Weights of a small mixture-of-experts language model, trained from scratch on English Wikipedia.
Size: 13 layers, vocabulary 24222, 229M parameters.
Experts: 64 experts in each of 12 layers, 96 ReLU neurons an expert.
Training: a variant of Muon for the experts, 438M tokens.
Below are experts of layer 2 (counted from 0) of a mixture-of-experts language model. Rows are named router (the router's row for the expert), up (a neuron's input weights, with its number) and show model dimensions 576-607. Each number is 500 + 40 x the weight over its row's rms, rounded and kept within 0 to 999. Numbers have three digits each.
Before each expert's rows: a language model's description of what the expert responds to. This comes from a sample of Wikipedia text that the model never trained on.

# expert 12
Years in dates. Four-digit years after day-month or in ranges, especially in birth/death infobox lines, e.g. 31 January 1884, (1943–1978).
router:506476557507474487520489510465505498479422501509546505493562573469493485559532501530485444488483
up0:493566487457526477522512445553489498543456484517578493526422522447556546538450487531586444526522
up1:564494513477494493543578541505525524493492529463504548486508497485494465510502519509491523504521
up2:538494466549497479518472495495560537420442500528476512475493484481468482424502487513442533512532
up3:493496513517478454414475476450517463471516498588448471488470528517482511452516471520532409503488
up4:474501456497492434504471559471516407510483574563478439512532476470509541566549496504446504502491
up5:423495503546551513506543502469482480471518540591510486523493528529491532505548486503472484525510
up6:524493505451486458502459447508485512488484466514526476506462543471492398465496554495440446476478
up7:496533553537493498503488462466424454454425424463533550475441517476528482443490467519512502507503
up8:450466541499565470478497528521470529463514519504546467533538497491476503471492501478454458454526
up9:463492525549532488429498487508415512568559516532521523474451482432459475484593472500547464410442
up10:494484514536470551455484423494478493458527509462533478542501562461497487512497515428518542467563
up11:478517531478549532587529492495504509536486548470507457573411515501499456426513476533503489489526
up12:480498568461499509551562451424506487506425478497570424432551511547542545467490446532421507509461
up13:512430512480524483502511487522429493477490489576556465539502491440468496583469508494526540481497
up14:479508513496490526477508530506527519411502484513555430469522490517515510532557526428501457479424
up15:482487440427538495571458466488512413496539478439569523487539441474450552468508549480490493539503
up16:450480508590485514487532491487500501522569536512457466461470526532427450463488489561531401473542
up17:558505475540537461458467520463494468517546521546513447523500486481514514515475460502511532469589
up18:445439460549526491511526420496504527517550507455551475545528484531527538465529519573513485523506
up19:483445555522520398499523483499399403521489555555537478560491435481439487469493438479501465431509
up20:453486517540471500501518536449512536417545451500573505482559557529503457460483520530489454524529
up21:437506546436499454565475524471523528509437565462529575546529522454478452478550498494469532601458
up22:442448557466566546495494442505418460449421500529456409481494512525488520487592556561455558541505
up23:540510470494563490569572530546440499512530564543561551466541497476511489551475496490489391460508
up24:531454564503533480512469496490506534469418448481488496483592545573492508524500580470556485442523
up25:528434470479503521478546474452533464496524507563496577574519503510493524511507514527558447503530
up26:450505514496496461506436514450514437463481472511448610480485509591499465475448523541514524483526
up27:489472489507440476467519497486545514485489532485547470448522468553474505492476459511565502476493
up28:495475569478529505510524512477500559471448529485448538512512534480532491571502488474545441503512
up29:485482523555423489454492479564516504480485591580460516491443541524475454477516551544482495444522
up30:503464532587507504471500542457562518464487444477531486471489498472435457535488496491461554457581
up31:572527597541544493528508485542506471491506564542530537495518535469484436523517505489460496417561
up32:519517482530484459556501500509530445554446543525513488468472531540462472511485461455448500527442
up33:478426516529482508516515497515565497490437510511437505464476533571514498499444502496485465504532
up34:526408520536465456451464462460485462436481438478534490482486472457527491530546535475520532446501
up35:515506536493482445544548474557507535484461496439520450492494589453536472484536482490521514468533
up36:519577471478482484544466489549494495528459435507568504516540580541482428462478573465443455425516
up37:592582574534505426549438505465531488513422431537498509472566523423405489535530531554540517482504
up38:465472593592494494557544497571480463486485488579503470474480514546505491550490527497457470500499
up39:402491531544442508489565411523576533527473533533489484480525553423500449515474532497515514480500
up40:543552463553514535523539600554554487471449496524517497512515516444524557523473449537462494460455
up41:496528468472546452528515522497506491488493541584548430545534471517528438459503502494513458487483
up42:436505510537501518517527468528494513499491448528523471423497504442502477469534513488555490500487
up43:577495520478514533461527498450481396534551567529487538516507504498522471582497463509521567543477
up44:462539540442565549501461525528470474510516500550489497578477524495493516510568461461489579628488
up45:455442532519515456436508502451410476432524477541535491500481517548448478526443500493414499499421
up46:560546592538577506567467475502435424446467498512433492532542508505515545511520535478430426468499
up47:496443473466439484498487425439413421462501560438500423489535427574492462566507472494552554468513
up48:516471565524544507444532550536543546574459507556473523453564492539490487493509486462465523481497
up49:480472506487499451451434505575447493486500559575514493553485473599478437474465539471569471456547
up50:492568496467470450486532479546498432413611497491521451462515456490433521538486580414458508495473
up51:533487508417530492569523548479491444466501502543559516498554541509445493421545478557487440431483
up52:541532576485473519480502469472479526483513493471459535493508531502525433535510500507526528496529
up53:491470470437465485524417533500504503494497445485503394544512464464486592495533501450450475499482
up54:500499498489538498460496494498413466460516514520503437451481483544498540581465548469505457517499
up55:541519541510490460547509479504493487438474488491477460571545545490522486579506526509488533448502
up56:529526528493518545512555477512613480488530538482514513464514529492530469551564461463514423508500
up57:500513529487468547481537502415524547472523536425566437492508497488501474518466531500500485528436
up58:560484539514497516577532497424475446417518556490463550484551506477516462545492529506507471536506
up59:533472491470536510486483415434509501506451439505513576439558512532550419518539462583483420463506
up60:527496477558468510536438492510471634515452542509517525567570464476571475481481557486451551500473
up61:455474540480478465466446587464487551505526575484500527481465472459509444543478512480474556486481
up62:478483525581425496552521525526548523492494475534514494491445551526463477547542577516537490500461
up63:463424491460522506539516510478498560486457500449525433490491514568460438502513520569519632517497
up64:525422412481384452449465513453489462490517458499533469546529486507506465519492489551511519489451
up65:576526523515546557451482464534486386436533540553567539534512468550530505551514542456454441483532
up66:488467437497553462522479522528434468486540515488466459482532486509479477560443466567519516496484
up67:524550588500478574490482486471521483473530568516537415590511465489476464411400477474510482545456
up68:538477520560484473498463545410510430545494513434527545505561474539536529537525481505512413554418
up69:447545499496508493516462442468549479528511469511541540472634570433487507494433519437523468532498
up70:489535510452488445494533456516445465496506476536483481510516557523505482547547526483469532521407
up71:489492477565467467491433444543492538432494467554552486512608508489500540471481487507463550485447
up72:524474515516483509467477481532595488475504403521496482497523524495481507526493483579481491499463
up73:504470514414475473594534547499509543467479431587572548474518515555518521447459518519540516523452
up74:560559536498553480496517521551524525519479517517508457483508454488469547528511497508494536504486
up75:487532513482528477529510447481469560460482529442514470502482508526432470537517526441421472476491
up76:416511516535507516528450516455448481555560458501486443455493498471525498483515488459482435514537
up77:516539450534497603463519496469485439495498507486517482571486536496492378481480532498485487528436
up78:559500490454530458537506540526530489486497445535565464487497515521489505546508572527375475474438
up79:458476521467518510524470508494564442501536523462467524548503532458503545563438502504509490495482
up80:477473498472550509472473552461471463493537520536601503524524477456506441529511433492514458497517
up81:516499510532522540461523475456501459491376531546464447480538512437509493465456614516567580556426
up82:568515494474507504499513503437536540506470441474478518466431495496469519491453445491477586498455
up83:482444462536571485539513573505520492491556517493501514542483500418518551481492517560521471538507
up84:519494505469451459453505480432529480442493495562505472558579537493526517489498460475575557514498
up85:491557584480548466533506456448480537521490443463502494575530539509493486511538468539525494497484
up86:521503534424529496557467475511517541564521503545506506523481544538477496490454499531510531514482
up87:494545453586460484548465558511497538450544438549558552491572485480476434541518532453509371465466
up88:471524531483576419523473530500572521519472513460481525448558496520563461471447491557501461521541
up89:482514515527461486521494482480510488515506518582458440455493581559453548467505487452441508531539
up90:448538490521546505576523535491494551444515561459471497504542478495525541587506535515493442504510
up91:443528503505505551503410495429470487481501514494467504495506506479510545471532485500457407477517
up92:482537498534493512510426477505526462456517431495499487462555513497536480536579482486519526477510
up93:553463501464453499472500555491465514429460516486447493520512423499437503535466513583526466463468
up94:532465494523515525440538466538474477587429455512495449541476456432580564527455528444490475520452
up95:485524551502491558543512518542476434474484505476552521531511468472511516502553486429508407534442

# expert 5
Numbers in dates/tables. Small numerals, mostly day numbers and counts in dates, tables and lists, such as 28 March, 25th, 2013.
router:495464528520529524437464523479491630544449502560529586511491598455430501530551480527486488438490
up0:471496539534538530417510497540450501486440464480504508498459570467509513442473438540504563493485
up1:483542542463520507569532591425548512546429504515524513487542559516482532457534529477483508480508
up2:490537500500520505496499510512396514507580485517508516502476524516471414520495469464527500474577
up3:481508540493446498519601463506589580538535436525598490461470483483471563516596536483517516469518
up4:509494498483510552511444451499515492497507541496492541441505478560561485514534553482535461568410
up5:460550567499471491633529513525537497529454531488513541480497526476536564532476465546540452471543
up6:559487483500519531511513483473491479487498543466486481519520542417606518520466557493538443477506
up7:493455468498515528498479488462447591510491507463507522459471487456499585464489476497472537542522
up8:523448515487522585489503526537526505457510505521548429552458520470537505504496589460477573481440
up9:466477485513540528515525549479556562473466527539530619527551580496490446498551525530521512435474
up10:474529565517513495470538537489481490478466537524495499556506506549528516454459614495480506488503
up11:496503536528481517544496453534477506452527487526575443521536578540517485593546480479551508500466
up12:528446523458450432516476486500445471496479485516505418487500464415480529506570535517531544448446
up13:463453478488464463492505410472507528533442510577536485516553513516525496505476555568577468475488
up14:548474520525514504412504543452485499460512528508504531458539498479474497519502502501501511526472
up15:518523503519543502478438472528425523531518524476461535461521511548478494522436475467532526431463
up16:495531529415489518514545502538492457493543537527470445467489532490551470520436510494459551556479
up17:489449528473521530514481456484511599474479527500540471535507516493506423615527386553544493482477
up18:486440605558506557444454546466542505465467466623470532502541503441477460530487486506566502460473
up19:432540472518563444531564536519439437545483508476461553501445478522495536505560477440539537563440
up20:547454538513516495550574448523467507508468484465567483491497597488531511509495488513572504477498
up21:504465578553567528485488482500517457515484476535484529511421481550496539507479555506536508525532
up22:431500490463508442463498458567500456522556517439467537602582515580534561509530555545518484528436
up23:462506547481532475552530564520527465470518507501555425506523543497511587537508522468501477511437
up24:505551513496452489486546505468462507515430487440475437491579462491521465554495509597485478514517
up25:525454516515474486501417526509512507494545468480541459532516555522500559492555504528497531457545
up26:410553554537513488490514498492571525472507513579498497539522586470509489507455472500541587453485
up27:515471505490528469539596518444482538485496595540510476516492461451495476552530532485498462501393
up28:474530522498486511493531542501595498522544413470523467502554483511544517515433550513564543476470
up29:435524542534448497504495441539532567548488564506504521455507517552499521436446429488484522471571
up30:540469510524439528524517489484536480507420521520504533450479562495495508515508480545505431494424
up31:500471544560505511488558514533441535447448489478559508484544568546473531522467475460524508487519
up32:444469587457488447469521561448494491457541443481525473505466569578447503527527506466445490542592
up33:489448444505477446484448491535533427479578503489519439517387531452500458446482465498481508512552
up34:479561532523517438561507484569511453513480438444477499576492544511494464515501526434496483486490
up35:489550535480513440428609531530431615475511561515529449542533536518474463520504509522551513479488
up36:503431455482501468488528488471490476531509500527513402494524500480458544455469495495471440502423
up37:524472473514556517492507530557475541471498541463470495551542469472431468516534535430483587529513
up38:466524390538470558507443417424478487478425495509481433484444530453569516489490486517452517514528
up39:412460547501501594458490451506402475518478457461506551398464500492448548515493470543605452466477
up40:497480495437500439451510537537467493452521475430442521490497476487546566444462455376498649494490
up41:474470552568430522487466465563533495511482560496493513499464453589492461512495598530502469443501
up42:513491579536469463489527493494506485468516508478510470510533488491473507477477492536487432483534
up43:507526460419515475431446530509530512493515473531527448498537491499492585447483529516498534573580
up44:534543539573578581465579496498571549502515468495541502538444505509487487464474505500580474499478
up45:444491595560538497471500480473476466467482507429576532478526500564474515572473500483479519513469
up46:507452516500503503543471536480480523532434450458526483566541532513486548558466516516521458435476
up47:498551500478479568512521505481448487447578469468458475473493503444506456531476485549472461476493
up48:560502563491453547459518532456515453528469509488579458449520503520569442421467540466507437549540
up49:471492571451502475472444515455446545487518505466524524521515531484520427525548495487538454586431
up50:502454541424496541512502555486476593537475474518508438530563525470542556557551494508510446475511
up51:465550449448562467478547478550544517505472490498512497499543544441457481459471502500503516470523
up52:462519495518549575521546541509476513509507432485446453476415466441450519471460557555491502550428
up53:343531449570531474509518559566512487444495556574483486443459537487488444505509523441506484467448
up54:492470488454492573510555489474497529534426546538456516549544514522476571568531470513494549571504
up55:513488515528470481480484462460505433520407518471587531467616538530441497544495398530486514426405
up56:515533504484542448435546546535509467523441532466496426539490572472453470546521484474494555517488
up57:447518599452573555498458528499452530565458488473517559476515500472484516605474447486504518506457
up58:434459481480510522434536479547431559521560539461496516515507454510513531572547494532503460522461
up59:494442502529529507479571516495483418543577484606514517437511506559475492516499428454425487518425
up60:488494548496530455485545525418434537512439578456549524600497550449568561512516506601490508445499
up61:538552486455508434515390509423567524509488425523407561517546486471494447493454563520471563486495
up62:481484478466546437605455432482491555496505509512553521498480478483539550554452463470468462550549
up63:455457496518482560563520491459530508472478487507465504469526489409555431455541499514419465588468
up64:539524464510509514512486521514552496531486473554531555530491449511567524549514479554512505405526
up65:543461499496547529500480497410497406488444484492481553529498530515550500531503571556515418543407
up66:474463496479542480472571504443495559456459501503430544456521504543516513568493545507481483561491
up67:522505461524522619484470527549462493475496620514539571521424528436515510546497468483477524491521
up68:534504520520489479516554562493443446466467438516558421445469496458512536472519496467512493445483
up69:504431518503512498546474500453454516500524525537509540532533528449507450561576497453430484562555
up70:516493498554589487476502530468510524524464479460476491438445465538473542518507531466530530485454
up71:575561439508485466573380510456508521553511518543438477518536546443461531465515428513470498409542
up72:471486499479458527495559450476448551477465520516514527472465460521517556551441486601440474458465
up73:541386462502532490457601470457493506480501563564552467466472619481512469577549460557442546463477
up74:460456498511483482521463565440487495459444505422561503441530524510492518479482492512501430556508
up75:433485508530551547489479536479465488498433537543558485516560464482525532510507503565504493528505
up76:483498496449497476499454512465481416504483521489492466493542520547521483487534535541473510400508
up77:466474563471493496592578415532536577470472491492579494468525492530398460487490494464449457489479
up78:428480532477545479525453537524492515515484558542492488544473500530511524470520398454573503552459
up79:491470566468476599497501557459517553532538536520502537517507503546591486454499545494469517484469
up80:524528619549542452504551547425436456524500503469545533481504460505510517454505515562523521457483
up81:546474462571486446496497490527545394486444482525509475445430450470506506556534514466511454514517
up82:549403444437537539538557486454556501457524510498479453496469440504514531495469454501518493447512
up83:513468474520525514439541515526466594554496530480548509517459447542529551554486419495547502462487
up84:508528521511494454449495481490443467352445497542452453552517538474514555463533524469619527539525
up85:508484511447528516480469507463470519484434512498552501528553602381516476534499497506535535517480
up86:486365525483500499454499477464525553456545471500548440450485437507466596533547494589524478590465
up87:467454515484475521483452487584476530527556529519507520462476542457488542522453388539542463506498
up88:523524479485446408493577499431517513480524462511487507517524507560526531511499505517540522482478
up89:524467517536466462526477523480506411563468479519543490511503521505459542519478535499521505491394
up90:507412526595536559448510489453490490500546538511499449440544435541490503527487474491453618494472
up91:462505458498533518448567509433515452475513454559472568538497506495494503540517479481607505477488
up92:460499514451504526522490518488523439493489485476539465566605481513551469459512504501495473473542
up93:479509528568505558516561465614434478534518594510481528481541513543460542478509543503448470447455
up94:495530507469497463502516534517523560540489484469517429484530531499500510578472508492430460480521
up95:549494576486477472489564484433493521555459457515444620538514539517531580503490499577475422481472

# expert 14
Numbers and years. Standalone numbers and years in tables, scores, dates and vote counts, such as 17, 145, 2016, 1975.
router:511545527533455474458484474490463481468478478545499519451524545485511560551539494542579514445450
up0:495563451450515488511547534484535509489546485436501480437510520562376496449508502551512492446546
up1:481449569572468483399564484545523516478523494469424502447535521555498498519564462517545547473447
up2:538477385500466505513530435502522496545531516495567536476451501429508469523502438435475526481457
up3:469463506505488488455509482439490492486507551504529504544537511442580468489502473542517568526484
up4:518532404442520455544476520538597467534495508505518473491486473562488517514538480553515547522465
up5:490544498489529546539548548501524520430484531538567505484498541518432496445586499560532449506497
up6:486546386487449555488473531517555487448512542532543522494528531479529543495469490455551601451538
up7:600523490469552521465500465495486480518546534488522538494464488550462495588485486530511536590462
up8:465490550505497509504542480472474465502528496534458530496555545483496558553522517488526481473515
up9:472468532481407456524574502490540474518463485572524491471505470555511542517547533431540471508435
up10:458512486445520510497531493514456607488483526508521474476535440582576496523490452436517463563531
up11:540596527510548432487504553436441464521498524537606482493471535503508538508473482515533507515567
up12:526580454457532513520577492517542525570482492507541509478504458501556493435491478509522443547476
up13:499471451515451486590523507489546501630491486505512509524478520557496557492509450528531485452483
up14:457511514543453532501495521567495535458553453518512441537597490510516527539512441519520479486499
up15:518398493497465557480488499458500529509460491495432538526556503471473493470501481475487499468489
up16:519504396545508535541501449527496402560472510479491524415427554545507503545500482546485449487485
up17:517524452535494514419459467459487466498473517510472494516503526437540505516482515468542462548518
up18:536454530512511485490515486555489511501493539585494521487568544530561451496483470514446465430513
up19:478518473493560485525473573515541565466536509550571543494503540480511453442517474468552527531480
up20:510429483504482454499517514512557543462523543558560492516426531517565552550594487500533475433466
up21:499534515521433557454590510497503519479465464529507506465504453550527552491532536511578556469437
up22:504452519474510511511514490495511493517462491498540456469418457485533414491435454510520471621540
up23:502558541531533458443444511428425448509437458544461450521495494477494520498509528527501510619579
up24:530569523471496462501488497527572568446540540464461599526436457508499523519469567499473545508480
up25:525562497511480563451467430525610450514486391571455401498558484408515452448550537472458500435485
up26:484493501535504478455511517492504411518423506528521406488521533467435518491434456480477499485511
up27:499523540479613594523526493532520535479467509545525524437522509465515489505439453513531464520491
up28:544499528499533514475502455560510513527491451451451565436399501557502568563486446499538470509473
up29:423492523518474458474537493506480454517522522500493639491510479496498495518480487553492512460511
up30:519438494466464501575546536519490498547505548525472469487459466615527490463469467523505513564517
up31:531544417533540472529481437507530540559448548525481515515467508472504449474423444544502483457518
up32:517596483475488508516540471496512460546476487483474484464513552475565475474452467487511524458459
up33:532524518454466494484533452558420490475466542511530446489492419508500481524552522484515525496495
up34:496464445454525474470458509531513485511572528456457438509406519546472513506470467492494560568454
up35:518459513521525506464543568539483512429508547470469464539452468498496501482440513552487510573483
up36:520487480569513520486529553469411528557452486491543445516477454503495436495546592490421567496513
up37:469451523530530634436517560573496483483560463471451509491515568487452473494512481403525463498523
up38:511492530431552513509537450453537474562485514471490484558491484489477462510471480476517453419505
up39:520424494535502599548559477502504489484493504508585564515488435452505440560388538508421477433587
up40:519463515478494496520501452439501460468566434442520480448456539503526458508495515364508516529523
up41:501496465496517444453510561575493558484486527543513493485485589490453473491474504515528421492480
up42:407479551531548500404510464512480476504529478490472454451540490510460502611482491517457445553520
up43:414449493537567540500486546476464490496520492531501464460482510449543488421536491439537465463435
up44:597527503485495489539529531477394464462525502446544569501477497522480568524542492444449478453457
up45:503488470507490503532533531466514437607512456407440507500475562435537478526449525450469482514577
up46:581490564482499577512499491528538508495556479525481494455478453523467536574550511389509476551465
up47:541467463432542571504538446475487498540471576517615479534470537458558388466532487461460462544474
up48:471540565480465443555499512529589538484489508568541466487476561503527490454523497480542530428441
up49:487507579492455477518563492501410488580467481464577531505497467505557502458532546483529457471544
up50:536547543478537562533549465534492527469488421512540551501492517436441497524513462570500526518470
up51:504519517516463525477437476502470451458513476473432534490503511450510467531545552460481505539532
up52:508489460529504521469530561448480468506452530465498464486461509567480468505530533432487515496487
up53:462498537509505515516489475491505493477531465479530524545538560522606496487436531497453547438551
up54:433523449517548514433527460521477582569487494450505581449519415541598540537442480493459569570519
up55:436530500546504526478544577463511423533536464453512536464467438505453519524479474524513465481518
up56:490480485500595591490486496476519546495445568549536502495469452469576475499478532515538520540509
up57:507448520600550467508478493534476506573510505428556490437540453520449501556452517497471479471467
up58:419475485504499488477442528523527492476519565510517514501505434532513510484466539463510573450471
up59:431422499532573515515481442558513457466519568514501562524566528489500492465568488511456517492496
up60:466521487436535494508474470553497566520498570578387423513518458466525498509465489581519537488409
up61:490517498470504477544519473473496477486465461550497467533483440483472446526533476522412399515499
up62:469462503540459449535547516580515513471508509521538439551526475482463499521548482558501421453453
up63:624471424441570583479572480500440453535487527592489554488561443470496515514517522458475553523457
up64:550490511445501499500515517527518484535477476502479473515488520595443551567491468494511513503489
up65:499504490546503416472510480467492501522521445490524587549513531536511523453506467533538550491550
up66:540420487491468498513497521478524537603476492515606491499421528483500480525485455515562524496442
up67:577480552478505567542473468508466579483542510516398510495550439513507505498462531596529418563521
up68:480506529484551508524465525582487506443443496463561508457460583491511484446449498484531449446474
up69:467537495526405494477489497502523485545455499500479500505365553498491501475465538501471503464522
up70:490430507544483585527594550498584525526567498498538492449484474551538522553477487550536455530531
up71:425599545500497522491547488509443483454505457511503443490473490490449545546467538495473489506492
up72:493464463449530501448567452512496463527448444501515514493492605493474463521551497464587510526460
up73:486487437453520506501481523577539486531570478460530456439541493499513510514554479489506479446563
up74:527477562481515551505542489497495492554509527567532457445496504468530498509510483590525463478401
up75:429445578460435525489434498491529508480461490439465547494578500445546536495491465465492436488434
up76:534413483560549480578474516592500529439474581492494462559524552541537473486459529509592440599481
up77:514486503463539573494535507496451552493569451490495595510509506558510512476484485487442524487510
up78:477543464512536531462520505541492534511520472501473545435545517558522450521459439572518493517397
up79:510468551492497489440566493479471490549525480565491566451486504469469518499515424470521507509493
up80:454451558499492448531587491488454440462492476461491495419447509477441491537585474426526521515408
up81:479475587485495513456535507447450512391508507590496524463519556460523481552535444533514489517496
up82:517478512522464547542483500507514517461503429562505463493457490434538558515531493454504562497493
up83:469524543491514589387442503466438468498490436545522557484502556565478499514542523580547535471481
up84:520494495465421469484529516515471488458471476522481462549546464493514514476541476448499510468519
up85:543476487479519448504494469488476457502566475510470451470505439538492479525475473499583481533538
up86:529564530455481545515476468416585489509551488564488456530524488465473472436461526506486545501516
up87:526539504474500530491509504510517395462524510509552442486466545475523478459564506409557513540533
up88:467470565486488484491545491505448472489502489465526508530479493544495544483542474510499463576393
up89:472451497482455487491414507446467484389547478506542562472527526497556497495550493464488575490543
up90:517461505554493526504491488488518567494494490494518494512506481477525512482512517535500408514484
up91:568518532430513546480495507451499496532553488535486594502495502420482569445522498486486516546557
up92:445563514517568568444477481513509501462492498458523509495520469524510487513479488528491516458505
up93:542519504576519540464534497416576554593504513497502533532507533484504484404468513535493557468556
up94:510448543473478498518523493494487548510525490495485544434462467511495552506569435505499473514483
up95:534527551513490495499544560423460458535436508453518587438492490466517536523490518502499512488466